Below are experts of layer 5 (counted from 0) of a mixture-of-experts language model. Rows are named router (the router's row for the expert), gate (a neuron's input weights, with its number), up (a neuron's input weights, with its number) and show model dimensions 392-447. Each number is 200 + 30 x the weight over its row's rms, rounded and kept within 0 to 999.
After each expert's rows: a language model's description of what the expert responds to. This comes from a sample of Wikipedia text that the model never trained on.

# expert 22
router,261,255,171,219,182,180,225,228,153,183,215,194,147,232,211,181,125,251,178,243,217,242,207,162,212,228,177,164,152,234,178,169,189,165,275,199,187,187,208,190,234,183,163,204,179,178,181,242,178,218,246,205,218,181,202,194
gate0,224,235,215,162,209,217,194,223,186,247,192,178,157,179,218,170,230,243,209,222,220,209,248,192,184,232,240,157,213,229,183,195,205,200,215,178,134,242,255,222,247,194,205,240,194,188,218,212,234,185,178,244,200,193,148,210
up0,210,138,150,229,169,234,237,245,128,177,157,158,185,228,170,228,183,238,207,235,227,203,225,148,172,231,195,213,184,212,165,186,213,173,192,235,186,211,167,219,253,171,221,154,207,179,234,218,224,193,245,246,177,210,158,231
What it handles: Connectives after commas. Function words and conjunctions linking clauses or phrases, especially as, to, than, though, although, such as, likely.

# expert 28
router,219,247,203,230,178,258,185,203,163,217,227,219,176,240,181,188,166,243,214,186,242,200,204,189,240,247,171,223,162,244,178,193,216,201,234,190,139,198,190,159,231,195,207,241,151,196,164,249,234,216,241,197,209,179,168,249
gate0,193,198,188,207,180,216,203,225,168,190,180,218,163,198,256,188,157,188,217,185,187,208,186,223,182,273,203,206,204,250,238,161,283,181,171,251,200,151,264,201,203,134,231,252,194,201,208,274,208,166,202,221,196,211,284,185
up0,194,172,256,179,169,178,219,168,254,188,227,161,221,163,190,132,228,219,201,239,188,215,240,179,226,128,209,198,191,170,224,216,143,189,168,156,157,207,216,191,170,226,215,209,198,207,243,173,181,229,186,206,256,197,128,191
What it handles: Names in table cells. First pieces of personal and place names, and months, at the start of table cells after a pipe, such as Radoslav, Botoșani, October.

# expert 29
router,277,242,139,231,175,193,198,186,164,225,160,151,119,214,192,198,120,213,217,226,219,246,187,145,207,217,167,143,166,189,186,153,245,230,237,195,167,178,215,206,221,199,159,173,205,196,152,230,224,237,240,184,191,177,211,183
gate0,209,186,183,209,202,269,204,189,197,187,190,157,158,189,193,225,254,182,178,215,240,186,165,179,183,246,171,229,134,235,247,206,219,202,198,242,220,183,173,212,184,172,188,170,225,171,162,233,239,198,213,217,200,164,222,188
up0,220,195,204,193,174,193,184,206,155,207,198,185,99,177,226,280,195,157,182,161,126,151,192,195,207,254,181,189,175,209,235,190,141,205,169,180,242,214,238,213,234,200,235,242,238,142,196,183,235,166,267,194,211,210,179,219
What it handles: Of and quantity words. The preposition of, plus for and with, counting words like two, three, several, and number in a number of.

# expert 11
router,246,229,211,235,148,206,228,206,122,214,163,147,156,215,210,145,197,203,246,208,201,248,239,184,241,219,156,189,144,193,184,151,239,233,188,193,142,174,224,202,224,169,171,196,185,163,170,237,227,242,233,198,176,191,205,225
gate0,164,219,204,215,204,180,207,228,207,218,166,184,166,212,202,164,102,175,223,221,168,216,247,189,215,150,196,205,195,218,188,159,201,214,178,248,174,198,182,189,301,253,188,174,182,202,179,219,246,240,181,210,215,176,170,199
up0,189,227,203,161,170,178,207,225,230,205,202,219,194,245,201,191,211,187,228,216,163,181,219,173,216,186,119,176,180,218,219,162,171,135,160,180,174,267,129,198,211,143,248,187,247,233,179,201,222,273,209,234,182,176,160,223
What it handles: Election tables, at/or. Table pipes and blanks in election result tables, plus at and or in parentheses, as in (at 2,500 rpm), (or 6.9%).

# expert 1
router,231,243,167,208,195,241,222,208,176,197,188,157,188,221,181,221,221,212,162,211,237,211,280,176,227,198,200,212,180,207,161,165,176,190,245,206,198,184,191,227,238,219,190,200,160,174,174,223,211,209,227,230,206,197,220,207
gate0,198,217,150,265,233,217,182,245,145,246,216,214,189,217,163,214,185,260,186,210,220,183,245,138,189,197,187,217,200,200,219,200,183,186,180,224,203,205,243,168,170,189,206,196,173,190,241,227,197,245,172,187,209,115,197,179
up0,177,175,248,191,203,205,229,189,174,208,222,233,185,151,171,235,179,189,225,207,210,181,187,193,246,233,263,144,199,186,221,193,187,161,183,157,239,253,223,217,189,132,189,167,198,208,227,178,223,223,252,216,189,223,182,159
What it handles: Historical names, premodern. Name pieces and words in pre-modern history, Romans, popes, Byzantines, Ottomans, often after of or in, such as Aurelian, Kirkuk, de.

# expert 21
router,263,266,231,230,167,208,176,155,137,217,211,156,157,243,216,188,160,216,205,244,174,208,188,159,185,222,206,186,170,225,188,184,214,235,223,165,203,220,222,174,221,183,196,168,184,198,197,219,213,207,227,185,170,212,215,211
gate0,186,238,211,150,186,162,233,156,212,230,157,230,190,200,214,236,174,227,183,197,200,176,253,207,202,171,187,167,226,225,165,212,194,190,219,183,195,166,175,141,229,200,124,197,191,183,190,196,171,206,181,209,206,207,200,240
up0,245,199,165,203,198,175,172,122,227,254,189,143,191,242,217,210,182,182,205,204,220,195,229,162,203,186,217,192,198,202,167,209,196,209,126,234,188,182,173,238,254,207,185,204,254,198,225,180,172,189,199,216,223,232,231,203
What it handles: Initials and abbreviation periods. Periods after personal initials and abbreviations (A. P., S. H., U.S., B.Tech.), plus pieces of non-Latin scripts and song-title words like You.

# expert 24
router,226,244,199,226,201,244,210,219,175,218,203,183,156,217,187,160,178,243,244,215,237,182,144,201,186,181,187,231,138,212,178,190,227,176,233,218,176,160,229,183,212,200,189,147,184,175,208,244,208,267,206,230,192,199,171,183
gate0,262,226,269,159,153,258,186,153,227,230,176,156,178,224,218,192,230,219,194,215,207,197,174,271,200,185,168,208,210,221,162,223,223,184,231,134,202,252,154,240,230,229,190,196,241,210,213,232,203,141,219,148,206,187,195,242
up0,226,166,174,172,223,236,155,224,212,190,238,224,230,200,261,237,209,187,202,199,234,208,197,180,182,218,167,197,216,153,190,187,202,213,191,210,246,204,214,164,171,202,191,194,162,191,223,271,140,238,193,193,217,235,115,193
What it handles: Verb forms and infinitives. Verbs and verb endings after to, he, would or who, such as playing, worked, regulating, obtaining, plus "to" and prepositions following verbs.

# expert 14
router,257,221,192,223,146,202,215,139,196,209,192,226,140,213,216,202,150,225,184,161,187,211,238,201,196,215,206,201,160,214,234,205,220,206,195,201,165,175,211,153,191,193,225,237,209,186,183,237,211,239,227,229,214,184,210,196
gate0,210,200,212,295,217,183,212,161,233,189,203,165,163,230,241,164,209,187,257,207,203,256,173,194,191,188,195,238,194,204,223,233,182,214,178,187,139,195,184,180,177,216,223,289,197,239,235,182,177,255,219,166,201,241,209,200
up0,198,217,234,188,186,200,170,205,202,214,227,225,206,202,166,186,207,221,171,204,199,169,223,135,168,187,185,202,212,205,180,242,218,190,137,238,212,204,193,196,217,213,226,219,237,210,188,207,199,170,185,244,165,161,185,205
What it handles: Mid-word letter pieces. Single letters or short fragments inside or ending a word, especially plural s, as in Fiddle-r, wasn'-t, Element-s.

# expert 23
router,212,201,201,236,200,194,167,193,185,227,181,152,169,223,187,141,165,201,192,157,196,233,188,194,217,262,177,160,178,192,174,216,220,217,229,195,211,222,208,212,258,219,189,213,158,140,160,210,229,209,253,217,250,236,209,239
gate0,180,212,228,242,205,193,190,144,183,250,201,154,139,203,155,252,156,144,248,152,235,228,193,230,227,181,210,176,185,204,186,242,203,243,182,186,151,191,194,242,171,245,168,191,194,236,162,195,236,223,215,188,180,209,204,242
up0,141,170,193,247,165,219,193,205,177,232,226,183,123,238,213,246,207,242,252,175,205,189,210,204,174,182,234,270,177,163,175,176,219,187,139,204,187,215,186,250,191,162,231,145,179,248,209,185,235,245,167,197,203,254,176,254
What it handles: Months and infobox labels. Month names, In at sentence start, and labels in sports biographies and tables, such as Regular season, born, Candidate, Personal.

# expert 27
router,240,228,204,226,160,188,220,200,167,225,172,157,174,184,228,148,176,192,203,192,224,232,223,146,240,219,177,165,176,207,191,211,194,189,190,175,214,218,219,227,280,235,155,219,177,179,171,271,191,201,252,190,213,151,231,194
gate0,224,227,206,234,214,160,200,228,204,175,153,148,202,207,215,224,212,217,104,180,214,224,260,220,210,202,210,227,209,215,213,207,231,247,190,221,172,212,180,193,145,210,157,191,219,215,190,246,215,207,153,197,111,202,198,258
up0,149,192,258,192,273,197,207,215,163,234,238,188,198,144,223,181,152,229,220,234,209,152,113,179,130,179,180,190,195,132,228,199,192,220,213,202,151,197,210,157,267,161,226,120,223,190,209,153,223,184,249,205,200,183,262,190
What it handles: Model codes and numbers. Alphanumeric suffixes in product and model designations (M635CSi, 702MP, 2223D), plus dates, years, ordinal "th" and unit abbreviations like hp, kW.

# expert 3
router,250,230,217,231,200,221,176,171,170,233,190,157,168,162,206,201,196,250,191,169,210,228,213,156,168,224,195,200,161,217,179,167,173,193,229,171,143,198,218,159,182,218,212,163,173,162,144,245,185,213,262,202,181,183,212,234
gate0,234,177,198,100,184,230,234,162,223,164,164,242,171,207,166,213,230,205,224,251,225,291,225,177,192,200,231,172,196,210,284,193,190,225,208,204,226,177,173,251,198,214,213,210,297,214,218,195,203,216,197,221,193,238,177,159
up0,219,205,179,184,198,178,212,216,147,194,199,222,156,188,141,213,232,184,152,189,213,222,278,193,214,160,205,172,196,168,201,164,189,186,206,207,183,167,190,204,185,172,267,194,214,214,231,235,206,167,165,167,195,168,162,197
What it handles: Line starts and breaks. Newlines before section headings or paragraphs, and the hyphen bullet starting list lines, as in "- Production company" or "- Lluís Claret".

# expert 4
router,241,226,233,210,143,223,215,172,192,254,194,159,201,224,194,197,168,196,202,201,235,224,235,194,241,241,167,198,175,185,183,213,216,208,202,178,230,210,218,214,277,209,152,186,194,221,183,227,226,234,219,200,173,211,169,203
gate0,151,221,202,262,190,207,154,136,162,197,234,186,211,187,220,179,201,228,209,170,229,182,121,225,158,251,216,187,115,199,190,171,238,179,174,168,159,212,198,171,240,187,211,186,176,199,221,169,250,176,247,187,239,180,215,165
up0,216,207,217,218,212,193,166,140,207,183,221,204,197,178,191,197,222,194,198,165,129,206,150,229,193,178,203,223,229,223,191,222,239,254,235,183,178,173,206,199,145,212,250,215,222,239,197,208,220,213,193,172,194,205,209,215
What it handles: Numbers in tables. Number tokens, mostly two-digit pieces, in table cells of vote counts, sports scores and dates, such as 482, 20, 35.

# expert 0
router,259,231,252,232,146,241,190,168,150,232,181,168,140,182,210,164,166,181,198,173,220,244,210,114,210,226,165,187,166,239,160,168,241,179,197,169,184,191,241,227,188,214,188,223,199,177,171,246,212,195,251,206,179,211,248,230
gate0,144,164,203,203,133,237,171,214,179,184,145,169,174,196,214,154,115,218,269,205,193,231,260,207,249,195,194,229,166,216,187,230,192,190,192,212,186,234,268,239,262,135,197,248,233,226,175,199,201,242,208,243,224,198,196,197
up0,184,226,195,208,210,173,161,198,236,196,165,211,200,214,171,267,239,209,203,237,194,229,158,221,211,280,192,135,182,195,232,223,206,186,245,144,200,199,148,201,168,192,219,253,230,231,203,214,233,210,217,180,171,181,226,314
What it handles: Table cell separators. Pipe characters dividing cells in markdown tables of sports stats, standings and awards lists, also semicolons and bullets in lists.

# expert 6
router,214,254,231,152,166,194,159,193,186,257,193,178,167,204,209,201,185,247,192,209,223,226,185,214,207,254,196,151,148,280,180,204,204,188,237,211,228,226,197,186,170,210,196,184,176,212,168,247,221,226,231,197,201,185,192,245
gate0,220,296,195,211,182,216,217,174,191,208,220,157,180,201,169,246,210,160,221,207,221,173,166,195,250,192,240,222,179,194,204,215,173,126,239,207,214,171,181,213,179,187,195,191,201,215,202,212,227,231,225,192,191,267,186,239
up0,167,161,225,203,206,171,284,203,213,205,192,238,219,112,212,190,144,227,199,168,182,209,187,264,170,217,179,171,166,184,192,229,227,175,170,187,203,233,247,275,192,201,186,224,214,167,245,219,212,214,152,252,171,187,214,206
What it handles: Mid-name word pieces. Middle and final fragments of proper names and surnames split into pieces, e.g. McG-over-n, Sanchez-L-op-ez, plus common names like York, Smith, Washington.

# expert 15
router,232,225,204,194,178,193,193,166,188,192,212,211,177,205,216,152,143,203,219,174,178,228,189,184,199,207,172,173,139,187,179,205,230,233,204,178,198,249,181,186,236,211,146,238,214,159,164,215,272,244,244,215,156,189,212,246
gate0,240,175,225,209,190,228,185,194,202,173,203,209,228,190,177,200,147,279,147,201,174,220,191,194,211,203,186,192,166,175,166,199,201,162,132,266,197,166,143,149,184,171,216,213,214,221,213,199,194,227,213,192,219,181,272,188
up0,185,182,196,219,161,207,198,153,240,183,188,227,226,166,223,175,181,239,192,187,174,189,169,196,208,195,149,159,171,182,210,181,222,194,118,304,129,223,207,116,207,211,193,242,217,202,188,202,190,165,163,178,172,173,226,225
What it handles: Biography and sports nouns. Nouns and prepositions in career and family narration, such as arrival, time, sister, father, debut, and list labels like Synonyms, Born.

# expert 25
router,226,219,200,205,195,174,221,149,167,228,187,168,129,209,191,181,167,234,204,172,219,235,176,229,207,225,176,205,114,216,173,195,160,205,212,222,186,205,221,181,201,169,207,191,147,164,169,239,258,209,212,208,255,165,203,207
gate0,179,169,193,225,194,160,178,181,175,179,218,184,222,205,221,180,212,219,151,184,193,214,194,191,193,208,179,169,211,153,142,204,192,148,214,237,144,193,291,212,154,208,210,246,167,163,204,176,241,204,273,213,138,189,278,225
up0,204,153,197,261,176,171,201,209,256,188,226,162,213,175,215,163,221,205,189,188,145,216,142,182,174,224,173,199,167,172,171,249,212,155,173,207,171,192,199,207,209,211,137,231,175,178,151,192,281,214,230,208,208,212,234,220
What it handles: Name and quote starts. The first piece of a surname or proper noun, opening quotes, parentheses and pronouns like We or I, such as Moench, Peabody.

# expert 16
router,180,256,164,231,206,179,173,218,188,229,202,178,147,197,168,175,141,242,211,226,206,205,262,187,196,202,164,158,196,204,174,187,215,240,259,226,188,177,218,202,193,220,195,218,159,188,200,245,186,232,215,167,172,189,207,215
gate0,224,190,213,167,239,135,184,211,120,258,174,170,169,174,204,199,197,133,184,205,197,163,247,218,216,224,153,227,208,254,200,169,168,235,262,203,196,207,226,283,176,214,156,159,205,190,183,228,306,252,207,188,183,201,233,225
up0,205,201,216,224,216,190,156,212,153,187,165,148,203,241,200,213,238,191,253,140,159,163,225,164,194,241,172,196,187,195,197,213,194,183,209,200,211,240,207,259,229,213,244,201,206,210,215,224,220,225,197,197,178,249,163,233
What it handles: Medical and scientific pieces. Word-internal pieces of medical, anatomical and chemical terms, such as hypothalamus, arthritis, hydroxyurea, plus some words in scientific prose.